config = dict(
    n_layer=13,
    d_model=192,
    n_experts=16,
    experts_per_token=1,
    d_expert=352,
    d_shared_expert=0,
    activation='swiglu',
    moe_layers=[0, 1, 2, 3, 4, 5, 6, 7, 8, 9, 10, 11, 12],
    router_score='softmax',
    normalize_top_k=False,
    routed_scale=1.0,
    balance_loss=0.00565,
    balance_bias=False,
    router_z_loss=0.001,
    init_std_router=0.0368,
    lr_router=0.000645,
    vocab_size=22174,
    norm='layernorm',
    norm_eps=1e-06,
    tie_embeddings=False,
    optimizer='soap_variant',
    lr=0.00414,
    beta1=0.95,
    beta2=0.95,
    grad_clip=1.0,
    batch_tokens=65536,
    seq_len=256,
    train_tokens=382400000,
    steps=5835,
    dataset='wikipedia_en',
)
Below are experts of layer 3 (counted from 0) of a mixture-of-experts language model. Rows are named router (the router's row for the expert), gate (a neuron's input weights, with its number), up (a neuron's input weights, with its number), down (a neuron's output weights, with its number) and show model dimensions 0-191. Each number is 500 + 40 x the weight over its row's rms, rounded and kept within 0 to 999. Numbers have three digits each.
After each expert's rows: a language model's description of what the expert responds to. This comes from a sample of Wikipedia text that the model never trained on.

# expert 10
router:498545529414539414526484520519445504500476544572493490513565493483504523432490504567474506577527444491538516567547428521473467536453475441450501511535534418481475541501540458417484477508538450463514452466460508506497418502480512547459543543467412507491520554549511444418538483506514487478501468448475461552490455457461498559572454477420430437541530546526514491463438435516528453491463465492478464457463580544453496497452480584519535478519486506489538547491477520512489443480538505561503487532517487559452534589534517476534509430561448549547564518495504478525530503513459521531
gate1:465544491478508551551506536546511523516536500498521450481480462531500533494525515472540473547610505520537463582549476527468523539467496449541455492509525505455523568559562508445498420550464516477471523478457482503527503544443503535511464590430502512489524544502501443537491477535499415501492547455436602535575482509449482571558503491514472462415510533517467478553531525374522498490433508585517551537559502469483532579508556534527496523535508461504527544493503489495513479435482467489529481492518520539460541572477492444510523432457519562468632455463530469508536511463471514493
up1:492410528391491515485516533510461487483491545448473448419532382546501511533499567465482470578482446443538514572523501499545481550588514493423484473503531494481496506504527493502485485520551508516490470485552527484405481445566532519519454506493548513570519473482464482480553499440526507529502503542551395462554532456427480501519501557469517509516495554565479574560532488552581520459488536530549447440534566525514513509529483505479479489529522537546511513503471468450495466484526426533526468457539467527522437489516585433444477509531464592551481496518482481481479539499502420465
down1:497446495557489497546532447496492455516471494564560486498461466554525484507496485469431480488470485500467526524480510499483479499428544515445520482440464509501464494469440529414477485467578507530532499549472523552368443498538473447474576446436478433457452490465513448497485579442505485464512506516498491518503487596514539372574468493533468491547471515544518483517466452447525495490561492491462462494523478521469489488566497466490427489542530527505498421485464492540499582485508403489482523456535516487501432432550528530556474537510428550530525465444499442467426515544515470429
Line ends and part

# expert 2
router:520480475484578517521504527541461537515508542504428505600520558420559437471509568545522474578478402513550507539520438586455519476514495468493514483515544478422495568469484472471479494522482491486531418512514482533466473463490515517454510493418519536514516491551492480465510516462499509553508559453534533585531449474411477470556461447465483503567532503500476514426483467463557522552497393552511541502502535509430490503400483541449501474530479472461502526474453529529504518524558517531497429567490487506453452488453501556460538449543448462525558486542516458513516531455460565548
gate1:524526500586476420519487468552525476442506597404451492501485535467472468469487519512563509503498505510506467526507505560508561545539495534464515479524486451415484435519483457489533471527525508494511487526508463518459504510451464537483553513495510413475491520474512421508497510515480452503530487424541550460503438546538448526569541543465500518538542499584519486464579592424573601524428484489530519476543413451510504484532442465499478496464457548529574471536487460485488504491527485484464497542631502497531485506482531540564556463512479424505434421504545552473477480524497524521
up1:520498509484477491495508528419505435477507453514555446528448541498505545490474464512464394464520500605530509442538542449456454423467442456473446509507517507492450524468436515453407545457511519521494448550529527514572501485496600466532513456509535482477417458528480493464398512553476471509547496579487450559461510457543496518480506552512469483527476507478536471477550527493530482493496580474533519471482525449509469502622432518542556487513469497559543441497526450529464486539433490542556513449506516545459492461497535446511425527498520532552512542496590466512502556515526465457
down1:535516551510490528525546483489471524505480455551578375521481538453497505546495551537559447496491590550513574520514477490571492495465477481548470557493544561557461507526510577486478539549435521509458553462517470520404430437515580533488509469550507561491489474498467571477531455539489510524482533566473467554434493502501528514502432468470491488457436501472480533544486460602497479523532550449482528537491577477480490428470503536525459470468532508482485472485501514480460473579512519461536506482461472490468454537484437508502510456542467545567459600499519543411581470514497520472
Names in sports text

# expert 11
router:486534483469539412520467488481478524482514477497470495502485570464523510497470497500537491524498393470594569597566430511461482522461494475514519531522534466482477534499503531474439466520528473513506487475471441519457483450498545544457489529484484539521474564545466469495554511532461525531480493486460492483480443444435562505560423471454466490599581482521480561514437470456503452576408472499446512529528563544495441536452452527507492494522473493376593512498433495496490504520532497559541524521445517528424502499529515490482511467507412473532551514546580448521551500491428530500
gate1:540528464512524501511522461535476498457482455501535548513415501519552505520433437487436550586499519511523587556512494522462483481501477455442548485505523421497451585557524463498492516526540541481503530436554471512619453477399509523521427480538486490493501504508517498516511552460502566502571541415502479465560491484498507547550548427539470554531546440485423549502482445527465547447432471455493521489538475463511441438552472534487491542480575487515543510509486494509525504459512520507462457534510543488457492476548498463492482441492450540559474434541412509562547580544504531509
up1:514513489494449496533536505516516485505532473567529491549388417483501484467523458530486526454472524452523507503447516460523422383459498476452463508539525494507470549578480448478520573477513557470402519500483467560545509484394500511494415512535522497446590485492474520513478473480525458454501481433512508458461496540555531492572544457552471509513502428472494548523510427567487488463485476488512487480453468485568427461523476505501460519445614480570545518518480462549512460476513532529491510529506517484480508455553500465586469436438531502550462416455493475521495578499506466509
down1:428502507561456542422435476516554469546524563540540570481501531466413428512510492528483496435548493466440519483499453492562503524503490460473467469493532563486479518472457524543582552472444480517563503428410531510581493496477509482588531487538548488499519461550533516576515512511532432478521501517597539459486516546498445459453527512455522448488516517502522484579512569517536478492520517465451497538473495530506443445477505498563459556477457458552550523445477475481504561457460517554523491497474442568475464583457520535500481485459548581529489497504484489418413456477492514526
Nouns and suffixes

# expert 4
router:507585542428519465484487485507437531451507536562471492529515451458489460419449531520457453491467500460500516526562463501502499559437435488406514485515511431464515586488506436468555511504515446508535444486540477485541429501451530552444527571430462485457544560529521497540517447518449486545450477477488515523522525478441502479553487473485501516518521505533478550488438415537527498624447502494468516424564518526460455495457426546483522488563424506440551567486483528544475482524545470571513424524537502516484518514504577539485523491545436515531506502500553478514551492451447493522
gate1:546419555503500480481493524509475466488513524500461477509540477482524521481476515515520469548467511476497507508446459487477414527545522448456466538453489486503480513492481509534515441522515438450557507558474504527434473520456455490458501483491490511452605542542518538484531580535494473334477574439525421531496541471449454482484546549551514479448567474567528466558526478516532471499531568499449494519500537562439509446531525509447472482436456611477516421531509495503523466488510472529484469500556503578470445491504537487521515536490555439502528469531533524512558475486503525358
up1:443495485543528485504525496541471534464472514451494542516480460486532562484541536576563494442498517481492525480527471502544593563448557500505425476479520486530404478549444463563527489505426496529392483470516422489416532451453492500472491501556491493468451419498489531462502482522500471557530496507509496524470564482453499476518473443506527509536499456519587561472536482468475414534544475471475520492523463506487501369533535498453561444468459496524503454555524476512540459501528515516474531471433567538443411519520449563446534500537464542494420470576526487477544510554517538492
down1:488479519460501529449481493511453565546496500535496534434539400482519507441504466446537558518496437548505553519509519474471506541464521476436479430558492528500567542534500606538455470470477506544540450569446510439528479496515440571449464440459492448475469561513454496494511461476491472520501509489587506490481500564508495529444451487531531586547463541479469413494487560517582566458517500549505495472487543492483447494517520501541421478506460494523490424562566524449536523488467478484456512504596456526497450502469540502532492530475478539562556541435472525405476567452487485472
Conjunctions and title markers

# expert 5
router:516542531466560508533471521512452498481474543511470500520495514469533503464452544538465492512541428467514472508541488553513504557453452457430534520514566421475534523442537437442509438510529494494539521524463467525520470505465519557480540551489416531448488544532516406435498527444466498514462472459520500548498444467463477506568499438423448427525529485519516556428469410499542478541471485535422504442507517542500514549487504551487534507517447475441509581435468507548472473554520505583525470556468471526402474566492523558506518492577469503550504531536545460578548541482447554507
gate1:468515528509446457549495526512547521527486496492517468504493484535491434483502464427591531502502424474506457476456512485523473545587489481515441495507550494469502471491515497483460467515504500505519545539531492475480489529481480484480479583553531541506518502569499511433501488524450477496468525473532467441520580536437515594529514487524511429567585462440474575450536525594490487524534477506483581533467538532501473527576465513586496448448442562466546430503504545539390542512530483462584436536516517579472501496510481541475475469529518535500509492553448506538477428551594558443
up1:486507521536471491537469492514500540492551582475477482519429495548492488510503471446539519495508540501459398441520466502522441542536500533554497495487510480472509447491463515529504442464487536445544499474536537495506530516505440559415497530540507538446487461481561524442563557531449506562447545513539458511467532572506538578521424485440523582602557540518505545443459564507475549470540519472482574500554561549446437506467431556459446509585467554523541457475484454525478513536541500527564449537476540519539569446463496492478475557477453476502480443521427480457504507499557507529
down1:516495541475503515503474502534511510499543521445448432411451417455482494468561464511504578514583554494460464451439494468552469473514515509499486554564493467439455457513498470506468496507434522479482525476568532420492556485478446461443533536523505565451518502535486462538584471491514487545483501531450487507501517519588506487487452519449557549503443576490504479558497550475521521462532473505500501447461497413466511466490460532566478554487494432461549498618495506463558518503466484478483509384520537533546582527520476450602488527588522493491515481459442503464439478507500518478
Quotes and paragraph breaks

# expert 6
router:492506509436563473558458560456465484475494568551503522529588570489512524475529551522455457619494461536585516578536438519472513531462467500479458530510548492510434509458426483445538457516446455503509499441480508558523465511469511556456545557515433531511474519573516434493525419438434483541487458464497515571495453477462538475565482483505474520512510512515485472469467451520560455552494489424412463547484574566505525485485521529506461444507425498481492551463411519520528490476488572519458466517505475550450557521516476508474560458474493420497544548512545489524515487488489485507
gate1:503473509452448523522467529453473548433402526516562492535489529480538481489541546425490545531560529415542455497505470590499543495509564545392490504509543519495487482472402519527466491478499543507444524484412468427491510530506489494534487590495515533445489501507493497539449530457507549481458502459524468456451474573452463491563462417438442492471436537551424526527482461459519473611568453557472534493511490520477480528511528454440489526547541482544460550478534435440558490493504555532450453505495453524518480482519460501530467459526517470558509511486446490513448480508496468440
up1:414599504516474530509465514466474520490463474479518556481482558493434464483509507435446440550464454432499476465483490507539477461507534457484470533555476391551537477456540484510520480511446498498519499492569468468477542463510528512475549576516520514509445531472502447461432540432430542480442514553504467504430552514372400516496483518498503549424442493455501481505505422533515537499496424497469547548438560507517450421525466563414447469522472525496522483538475449509555470530520456433502505527492452435511529435535518481519523484527517504453466515546468485519499564508460518521
down1:517589554572554535478608487441485565486505481508511545516529483453546494453496516514439523473523467453558510431518536510469540531558514492528544480494514554522503533455569507505521462415505553463454478540482475492521390591504497535474507479489488434457512489401433442552523453518513511492525521517476466566529435495553534594524506445496501491474554466437479502505472512514516456501509517451503476470484483465463575476494490529518545492529489521445494510562527458440446417522490441453503406525474460516428501519469579551524452489564476509503513501447487562519450540466455559496
Inner word fragments

# expert 1
router:525553584481506457528470530518437479513460557556418541452498534444542442461498527534507459570532421482557506511559467558518474492452436492498487538525577427506503508477549438471482485542480511515496467461504526531536449449416498528461476533482472488517559550499517452453528501488489529532475542474455514532472487479451451478548467531482473521571532438536522522446423447560538489590420465465479476471480547561509462573518461534513452479489441507430536509456459494585513487536526511507480455556519504562422528523505541502501492492514485464571507508570534543529587475431537548470
gate1:486465584429576486506527460514501380557540475466415499521500536529482481579475486564475422485530453524511523547541529501453455505542448477491520495605465474595531530495516495503451495480547460558513507447497471539476448501478501440498522433514583481548511519499518479502483480519494446482442609444451534538474516473479473471466479502514543511559541504458561498506476490559589437481519520530527456463488457544443442549524453444464489500546452487502528510538514465499516456486497475509484418505558493539495502486531565565580470472552471467591535478466476570490511489479473532479
up1:498568393564449504500534475502537548473457476487471518487447516510582534448524499465503554492506558509498461477478488515563544493496515504531497490429533491426509469521500498493509585515536532435476524559501552482485492488532511564506446581519408452416455514533485526525536577490518567494516461512563433491525470531512495536509597444548486508484462542526496497506524426392453556498506524486436589534490471508567539477503531513469466476427556555469472494485480565557447533509506509495523497535446557465481466483483503470488561477559487554415456495483487482570511575479519490565
down1:509536563506478485471528533507520502509486568574592498512461543533478482584454451453486554450456522535507467535457543548519516434487470535447487548471489527484539510473534437502488494470493424495532575487552522569460477516467548526504465517492544542520462551478562479453543434525570546517508468466434458529576506418514496454486515462460455573518491562460524465420492456580482489513455502505520516528461462519539488614486511503517450486487511436477497485499470577523500487532558489444536513488493442539541544473442434499497486540563448399533543506458515536563513559460555453486
Possessives and pronouns

# expert 13
router:555559535430579457507455519523469535454487480569487555529578519463593474458510527500490504558548525455530540523548479586461526576481478492460504543542529452475472540475540455480496475518477440499547422479526472532516454501468498570471504558473423515560498530551535426484489496457445524528461463414525467561507414480455493479545499445467485468554517455561499462480447482536532496534438467488519473434507574578490488500508467533498482489541519503433525538493463510533512459535563512553447521553523490488440524522506496524455509457568418479556507511550494474529563437447438498525
gate1:399599569531398516494466506600436483496451442496473493564496511532526540544510484534529542482494495518489518558502435461477500514478429530455511511507440494569531534470536573561549527537468564552521481476543456472466468461473500364486499516533576547534424427546436474500543517569563558487448516486493544497544495551527464531478475526553488493542531481524552532510482496431495501521479512545468466457473492527508506583543491478456527456582499535466540508571494505473440511552499466502528498478489505456500415509476507478475467479458518523449510513502568523519535482436513498466
up1:531512526458537512577492514473499555474493552509515515490538456451515504513493504587500447374500489462478473440530484595518506438468512407572489495586573493462502529520439438481505516481563534555437494546482532536492487412540537501560508492496489406423562560480560482484483543447458540497556521489544446496591465516443478446482496505523490486444525494543494495487480470565509556495517540502460418510509471521532431410510526511476478535452522470457421438419484500489493523577519431471520568457517503480507464515482530502504494542540505483525471514555494486496494532502481462454
down1:514540411508365557492445485457448476524516502490434528514543512539460496568536542497513510451448567534526511522460476490476547516550484522544525507506468502484552549533492552538517481518477548482476492499597448439500468543605530470563442492494459511524453412504491483456519465536541562487502486496447492533530460538489558526448551439537456481542533423510489454451489494531462487455443484520510515510432517540455543510451532452469521462457601474528493522502493430473425536526484527442508511530486462466566434479493493473444492457521455504450462464523506584517573462481502425482
Numbers and counts

# expert 3
router:508517519515549466540481530498474500484492523540456496551534540501487515454488536562456483537510468450587525518558430554491509483466439481444544508558525407458483527465514463477525475503523475517533518528477449505494437491481544506442494587428462523486528542533481457484544539492427527546487489451487497537506437492497524473598480441442520512522488493504531518459412458495583445544505453452466454476515545579494490494455436552515525480549439499448577515444478536537487443512501557580464499494452433478432522568477534527445540488577422540569505564533505448535478529503449560479
gate1:498487447587521507532510473529537499462483422470497451502509446551527521479509555521511482463436480534497464577411476550491594469508482473475499513518476477469510473504465480540516541492495513421565480448424464538494396527478592499531503529512554452487489471573474470538506449482500507528529527518570487570460459481558492481541496459507493512521422488500519438525502487470563428508451520532456496508520493506540548453504450458520526524581459428487496559385460524480531488433480485507504564521480404483469528491546481496462497424440443520513456467489415540509528429493578462490
up1:439528499497459478527469565442566471537493496499452461448488503504482508465492475481521508534517491532515490434484483542442469542526540427479521529481516536512535531549598488467496517500455439554443517525614488452565505531515438516525509515509441524476486486415532502444445463515450513457443488525502451554473477455537548463414536554491484475481544448536494451500530518594473497474476524459539476438552470511569526449522467611429523403487493447461518454567526478477447508531483460476542466482526510560493573520448566483460536497488516429543499538492567561535502503477524546444
down1:476597432504497497507524527460532432520524519473491542553501492505484492489505529475551496448527503543460477513513475533462520511501512505503516495542494543497545498528537542501552471460450554584512474527507559490489523490428555484493448517526506458597486502510585456446471532381509520524444514542487521582484467498554481458471434450479509471391484475478491410518532553543522564477538462433434457447390507479497536465542443400509478508561527504512427489559471505455561517527517477456542475521481485513503438510433492471522607495519432541506483545496518509501511463519439549526
Sentence-ending punctuation

# expert 9
router:496503558486536455534489454615480498504534560546421539526496473423533477442466522524493560555489486514456467561549471537533444517483506499497545513588525489439514549456542427461582454547538411478509503467525508505478445521478468521504483524493456489517516551573519479434538540489482466528433421500617515502559491466403440503495466440515492527496517440485505505478471452546552504593492427500454517508466500498507522530467431480514478453519491486476516505452461561541506480483554581541514412562484476487468497544500537539480567489474451488479527510509568497543475462457486473527
gate1:473538484496582477557501494640506526543489601509453503478487441444458475495442526435464486473520498454459521462503504498558522528502514474471585456459509426476485463431511524488498491470507483524513525470469479513505461586528446480463430479485468519411494522613482440437470512498532458436489460546522434479593451468484454522527532461472523506480561519474489529440447543454541491462504440452585528562413530515467421510527453478503495515519507530495508498522531507479415495486489497454566519506496502440537476479497537511490521508447549469539504507478499448528412519479504424536
up1:528517449435510538549471463593536493439543455488508562511457505530449469470522460496386520528488459549528535499536484538509414459514536506463511532486504435467450541400495582530493485494458555549417490495501509565481503444562466503541483461518494514525474544464547516450493605476526467483516483450498534494426538461467517491486574461537524532478538405532518464460543487482485496432501556501494484516514529520482427476427480475460539503507478488454544560540484526574519443485518526464464508444526564441479533435447480525494541555456518437463510553527459463501460488443569497454
down1:481480545527473488444477482474544554514515567532432588532484486522554513512491511454523401486534480452515449510493543550507539497453559551532467504463574510455590525441533490447526551466552576437577474563537464527493506551479561522568488531517539477538560540433481531562532515510544485488490458595466511509437560530515502486458514517563512474477491566507497475480419554408518523504516415546484502488450546511489469463493477457478462510522459496477529555490548481514523492573534492483480487479445495578525478565512607540502497548518460476487459474484480477513495474416549458460
Foreign name fragments

# expert 12
router:530572501500493489548450510549455541561487487532441549521515596427506481468498488542512480525524458473524534532537440536491523498463465457397464558503573485438500505467538489478499489535543492499563397472460465527504423464478512512442520527499459514502517562588470531468483496460441485521388509487483541492487493476499458537535470472418498517620540530483447519493488464529507455470514411504492533505535568532446484507429488509465509509520512524476512549456469565553491435459541553539584474518509493564470474527445461512495509425528507551529483549540541442516559507426466506534
gate1:517509532476522500547507507457500440473556554437419498461532493484578510424435485533518455511502519516530469546535494442496563492502574532463453537508508467509507523512449518430500456492519521437448529482452516520557515518546469440502505430500492469556553522557476533495483550571476544498481542512502491449569503522517558502522535508544471526464474511528444534470482520499444454499460472554500491531510394546451453505492425567509425558519494564510529536418523438531526422560516487469471559486401400434536476515434472438496450475547471445538427543528517506474462505513489505541
up1:544544517499496465554482471536552558488450481561534510496542472486478543503528494444440531461498459512524509441557532554451424547547561476530569437514490520531484475538478454592507540404478522555540446455539474499496518490451471543530511505514549548491484516415510466488537458498453513504506471530507447532471479435536465484462548456537467554467507508586484490524503549486501479527549616484473500500503561417587498475558562490510521490508495471486532525500533444494464521460543581496525478488503466571458559533545480609497560592465464462486600465487484556510471500527500519524
down1:478420505503531471561467500494437481538436456509596454461417495553444465509450500481568489437517485479512533468515499511481405468531563509461517491467513454486530515456527450568524493516474459510529502458517479437426494506438559498509483492536478445513519490470473545459495521448444531471551512473545503508482482516449505512522474474480473447528406416465473457490524471553507467505511538403499508465462536559449481454500522467490567507456533445461553443553493592485507627500467447549536495491500478538516497511503480485406514510486439501451542449461448431554473514594488476480
Competition verbs

# expert 14
router:468552511529561447539434500502491499509577554629497498489522583439542501490458507529515484516520465494485545512567439532492509501460523484502503496530518470440499528514458431427536449530522428484564527460498484531471425492442551537509514454459455470560508587526482463492524509475464487523493478472476491507524438461504501522588458512493518505573522448498478458443464465483579506504558478428453505497472524567441456498494467545553522489474475533495474545419438541569536440477543535482550465526436511538475499558468557558448514454489411448527508532483565451535480447468436490507
gate1:583421453500455471544465469515476460481419467569400528514432510580492499500484499514522527496533477584437488530493508474523444502407536537432476466534479517488495504486505417484500535500407507489484524494548397530460483576504503473443415479498446530493563493488544469446526447535545511477534516494475566515447561455518436514472535519464489435553536481443417583465549579464497478523496502498499530519543495603518526516460531513498467577458439478526473514485501565533545543501488515478558508502475475472452504493479500455540565443494532556512531457520494514512552477514487495511
up1:584539477563510509538517477573493431486545510497538499539500490516455471513500548594404506509451454513486438499530527491485513522472478540467545490543458453489524531514519509478598487541458482487522605498555428564507517513505473485438511571502488529464489506412565480540463546528469501513525505447487538438435490396441413500462533460493439466523495507434506491446469545447477450469495471575502515544537440535529551545501584491500492528520511484560467471435476499593489490486510491437536490476555485506442498473528540501464535537515546512556430454503548462511437519550461533521
down1:468507525478483535483534509470452520495526476404485473446519507476503455487480494509570484515484583499511523568472470439501473481579436459492555484482509494525498494500509574525471499555477456386430439490466532485497492478481465488530419524536521526462507487417452496490427517567550499611532513484522514512478469559551453432508501493475390456476481501477544454522473560495446438522526480547466520593577457445486533480541497487448493417492487509506470501482457419469449485520505510487483462512501492586534484456551549532514541512501535487501512486579493558503462486507579385506
Name word endings

# expert 15
router:497495566459570452537474523503527533521524540549430494516512491462563519417430524554440500552481478510547541520532473581507505514459486432448452516564530423456516516469513465403512496497506496508509486469468498553504435467464547585479547558491462468463503532494504463479579498482447507558480536460508508579568481505467462521519486435447475511523509480469478494417459483509500485514463466491469493465488555528456458476506426583496476460528477455473562540462478534512522463501540529583490519500505513544420492578490549569467505436603467531571528515525552413515534511451455538514
gate1:530550504456544466500431490491459529471515522518505521537465568449500502534463506452470485513482523512521486490419496486554526499519539491441514560556548470436471487431528474489500515546507505471517565453462561540493493531531567583521420463507511414476517494559553453513443516472455525437501437535560520569538497559553521506479594503439494494525461521516516512519521537484477537569528518466458435409483513488450522474575529508520494499503558466528496555515570555497462447516530478432539554540487475449434470561538553511507391543470500478526565556557594542488519486463446476482
up1:540523511488478487500432496481560509512420514500522496508445576484437511525445514411481509483504532514546477460532518438541499464535536549502507540536514496440525496445470519545470546520486504483515501466493515504494497502511517543500428462509457448498526508458578538492452461507509550470439479562559489550493476504551572525540552511455570523574537570455520523461474516474528545483495534516488502470512430479533537487575477491530493501489507389577398546564507557553517512480481502443490542503485512435391457459572589482451418475457491464523472557485531521502430427453510425457
down1:504420489540497505425526456533501476446428454591543469498557475497490564449502488472433477519529490544504458524567567483455479442511519485494463442512510505543491484549527489547469608515429555519484525498509401458554466509499460461485594516583514565528493476449502548496520495474555484512546574468535465489457460488478545524499493492507496543493564488532520428525532475506492496435504498498576525641477495498464502495466542509531506458436482555515499494580492542561556564495441453519465495530463559512500499470515494538515517426526499451511429533543421479497444516545530486479
Articles and determiners

# expert 0
router:536469539439574439555508540546491530459502537515475528560532576483475501414440536537502513519498456487526528536538429562470527521424447455439512530550523450542511564457505449418526514482465438511574474456509462525510422472429542559463537578480444478465515538505492477459590527461465527532473494446534484555534513423482470473523469455490499476535520504482506522456436438514494472529429448457451461485457497572506497530451431529541476458524445534519532550460440549504494470552524499541529462519525509518420544559533534528483506451559446515544557520512547494525546489504489544494
gate1:471546531560543541511473476540532485481464464613505429567482511544488514518480443510530477470467478509446585506499472535536501426528486441415577453523496476467429458593497464466516432478509565520525492586467516513519431427506513524495427539475495554506502507493477477407495443536490541544581503523443526507495548455462524441501496516509538484496563480500538474493500442488501540517512495544454464541480476434522459510419491490545477494608522542519526518496518556543455515494449494443531491511508529482473425429484525517500418465556548463557546498460420466440533488489518505513
up1:472515520587477517465476506560534509483474523609522430565483535551484534503459488569513501444481474582483549542525461556484470437486526478424570466495481509472421485547512491460534445498536541540507490588522467474458486436534493542528410542478502570514492468522483491364504437553479510531555534490453475503502559440471531438507431448471472504484541520514513459493534444507483518507517500556486466563499472394520514490454561474513470516540507524505494511494523493505464528528458445446529456533489507467490440441461494510504427488548525462597527482511419490450563486489550521500
down1:471434444493546530458483530451444464494560533516466539503471507499415487479508529503483450527567465466494485503471438482502477524505471500462480570508460483543474499516477474539450546483501489541496536515437512576505537483431426452503573528450424392447517450463507514556482509491496497488493547487591540461473456524494542500481487562490496469426437430516459571552490545536452470563463585486501509516516472502484520530513534461543525564494510565500506514513489437535506487523532529453508436507537536532511516474569472439516510587438444512478524552456618517456518406472528577520
Table cell separators

# expert 7
router:452529533474521505512469497511484562462491505556492501547548579467573500497511520547453536525515458502536487507575443544460545524416452462459507472556551442504513485480507474495516512511476498496564485508439468507458434502474584557426476544464412494493466536531485446424546490488470460555471463474525492554507436472456471520558484422466513516538588532510508495441459483492574507540523439472433507487481497524467454533485426570496483489562447457451536533512482573524496462531538545561464467547480437484431489560518533508458526467584418542494529562565512474536521474484448548469
gate1:593525490469560530499491561542481525509504554459545485517485580523512503576518486486566565477519518518552511527517521521524579538488500481477523395428529485486500503473467407454535473604467516606481480454534504487490436474531508500515523523552530504454472527506590392512514581450490540521545494430496427519470507534562452539491473519520467504525451525508480464471440535546496477531528512516457556520491447420565635489578522506450496549430507536480518475542464513551470497583522527522506468534534485500506499469511475514464532494501516481439457550513492550488491492490504499455
up1:468531477515482448514464465481474501431489516460484597576502429505523504514484545523458453571472543455464472517537425546516437384516537525516485560550526549552480457468556550559505550480498476514477532470525543552467556502455507462458523471476433527502555486480533509539473493524563458425493499508506552538502561455496517476515500496495527571499556461519474490533526471448438470521539479513528505470446522483438448551471541521494438468567479442449492524459558519461523479477549472463506435564488446519445463479517449512500402436462521511459578516531534408452521476498540507592
down1:498486435500419526514471596496489469474520492500440404509510467429491530461579476518489562454517543552427443521480471490516544549470542478619508360484542517493489518573502491467522495540454493507530502439533458507475473586522498547516449524471530512422514523570520520515469470420475513538523473473500437540503462523502504534508441482517492518446478451494453498452470515501515540534446449541445533509479465424508505459530431535522539476475530515475540459544561502485558443527510545487512461554531518509469488535389545445487562492530485534443467509494491570476544490465527555473
Country and place names

# expert 8
router:512487532395579370572431499544519574433523539534483526579518515472544483455483591544438525532521444496474538519526470513489493472458460490475576493518541428474500539457513479457497470499543470488510460434488503570492472474463527528474508558444477464475476550535490458484572498491474537499480470469528505535516469465469449494547468455427492476466574507478483510471466378497571492500477488506485467444460583526506436510504488561518510463542488515465562578492499501587456476530528503548496497534473506519453568576543504562522511459532439484513515520529516456488495474490423512528
gate1:533506523487509461457508521510474541513473526531462438547537479442583439508533516474530515463501527490463496544492467506443476517508480559518472495467502481445502527498487490437524500477502457544544532447570498514486461423416484576491485460521420460513459497482475474550488512500500571536461469471495470408527449517516496544504558525549452416459540490529485514520540529542462585492534510557542463399510580449469529564476486448513460474433553493516445546505483466475574424463551459506492521525492576483536485547448475472524543462450527457390440429503528500455578495533586474494
up1:477484551593603471474480506483517451527550467568521484540530469468528455475475462500488403469466473449552534551477548545475473555475544437468557424461512489532426541462521467506553556465496489575503536505519535553532423465540463531517497466505503533461399479521521474524483511520589535515478479444385497527475467511552469481494447549465461468491504456466396512525515597513501450522564489476511507443497530516527562519508498416552490520544592497453559519562528440474514471538508552504537527549553480466558494574526481498454518522522519528497503507515508480504493502500482500455
down1:487500520511460549373492554517559528515542485459499468514471477532497478495553507472423451546486478530552545475395501538481557487422496402450432506431503481502540513544519503483525549543541495515498467515557539574563459471547511519514464472504435491486463503571469578487558557581535497487519493476461491497482510506490499517492446472465518485515481472570525513513537548492457492583457581436496456440457468515497419513435480487489514506517530508473555536446555453497457479489532485447541566502537504601553495543513561474470527556540560485511515562554473478514588470495469516530
Infobox colons and coordinates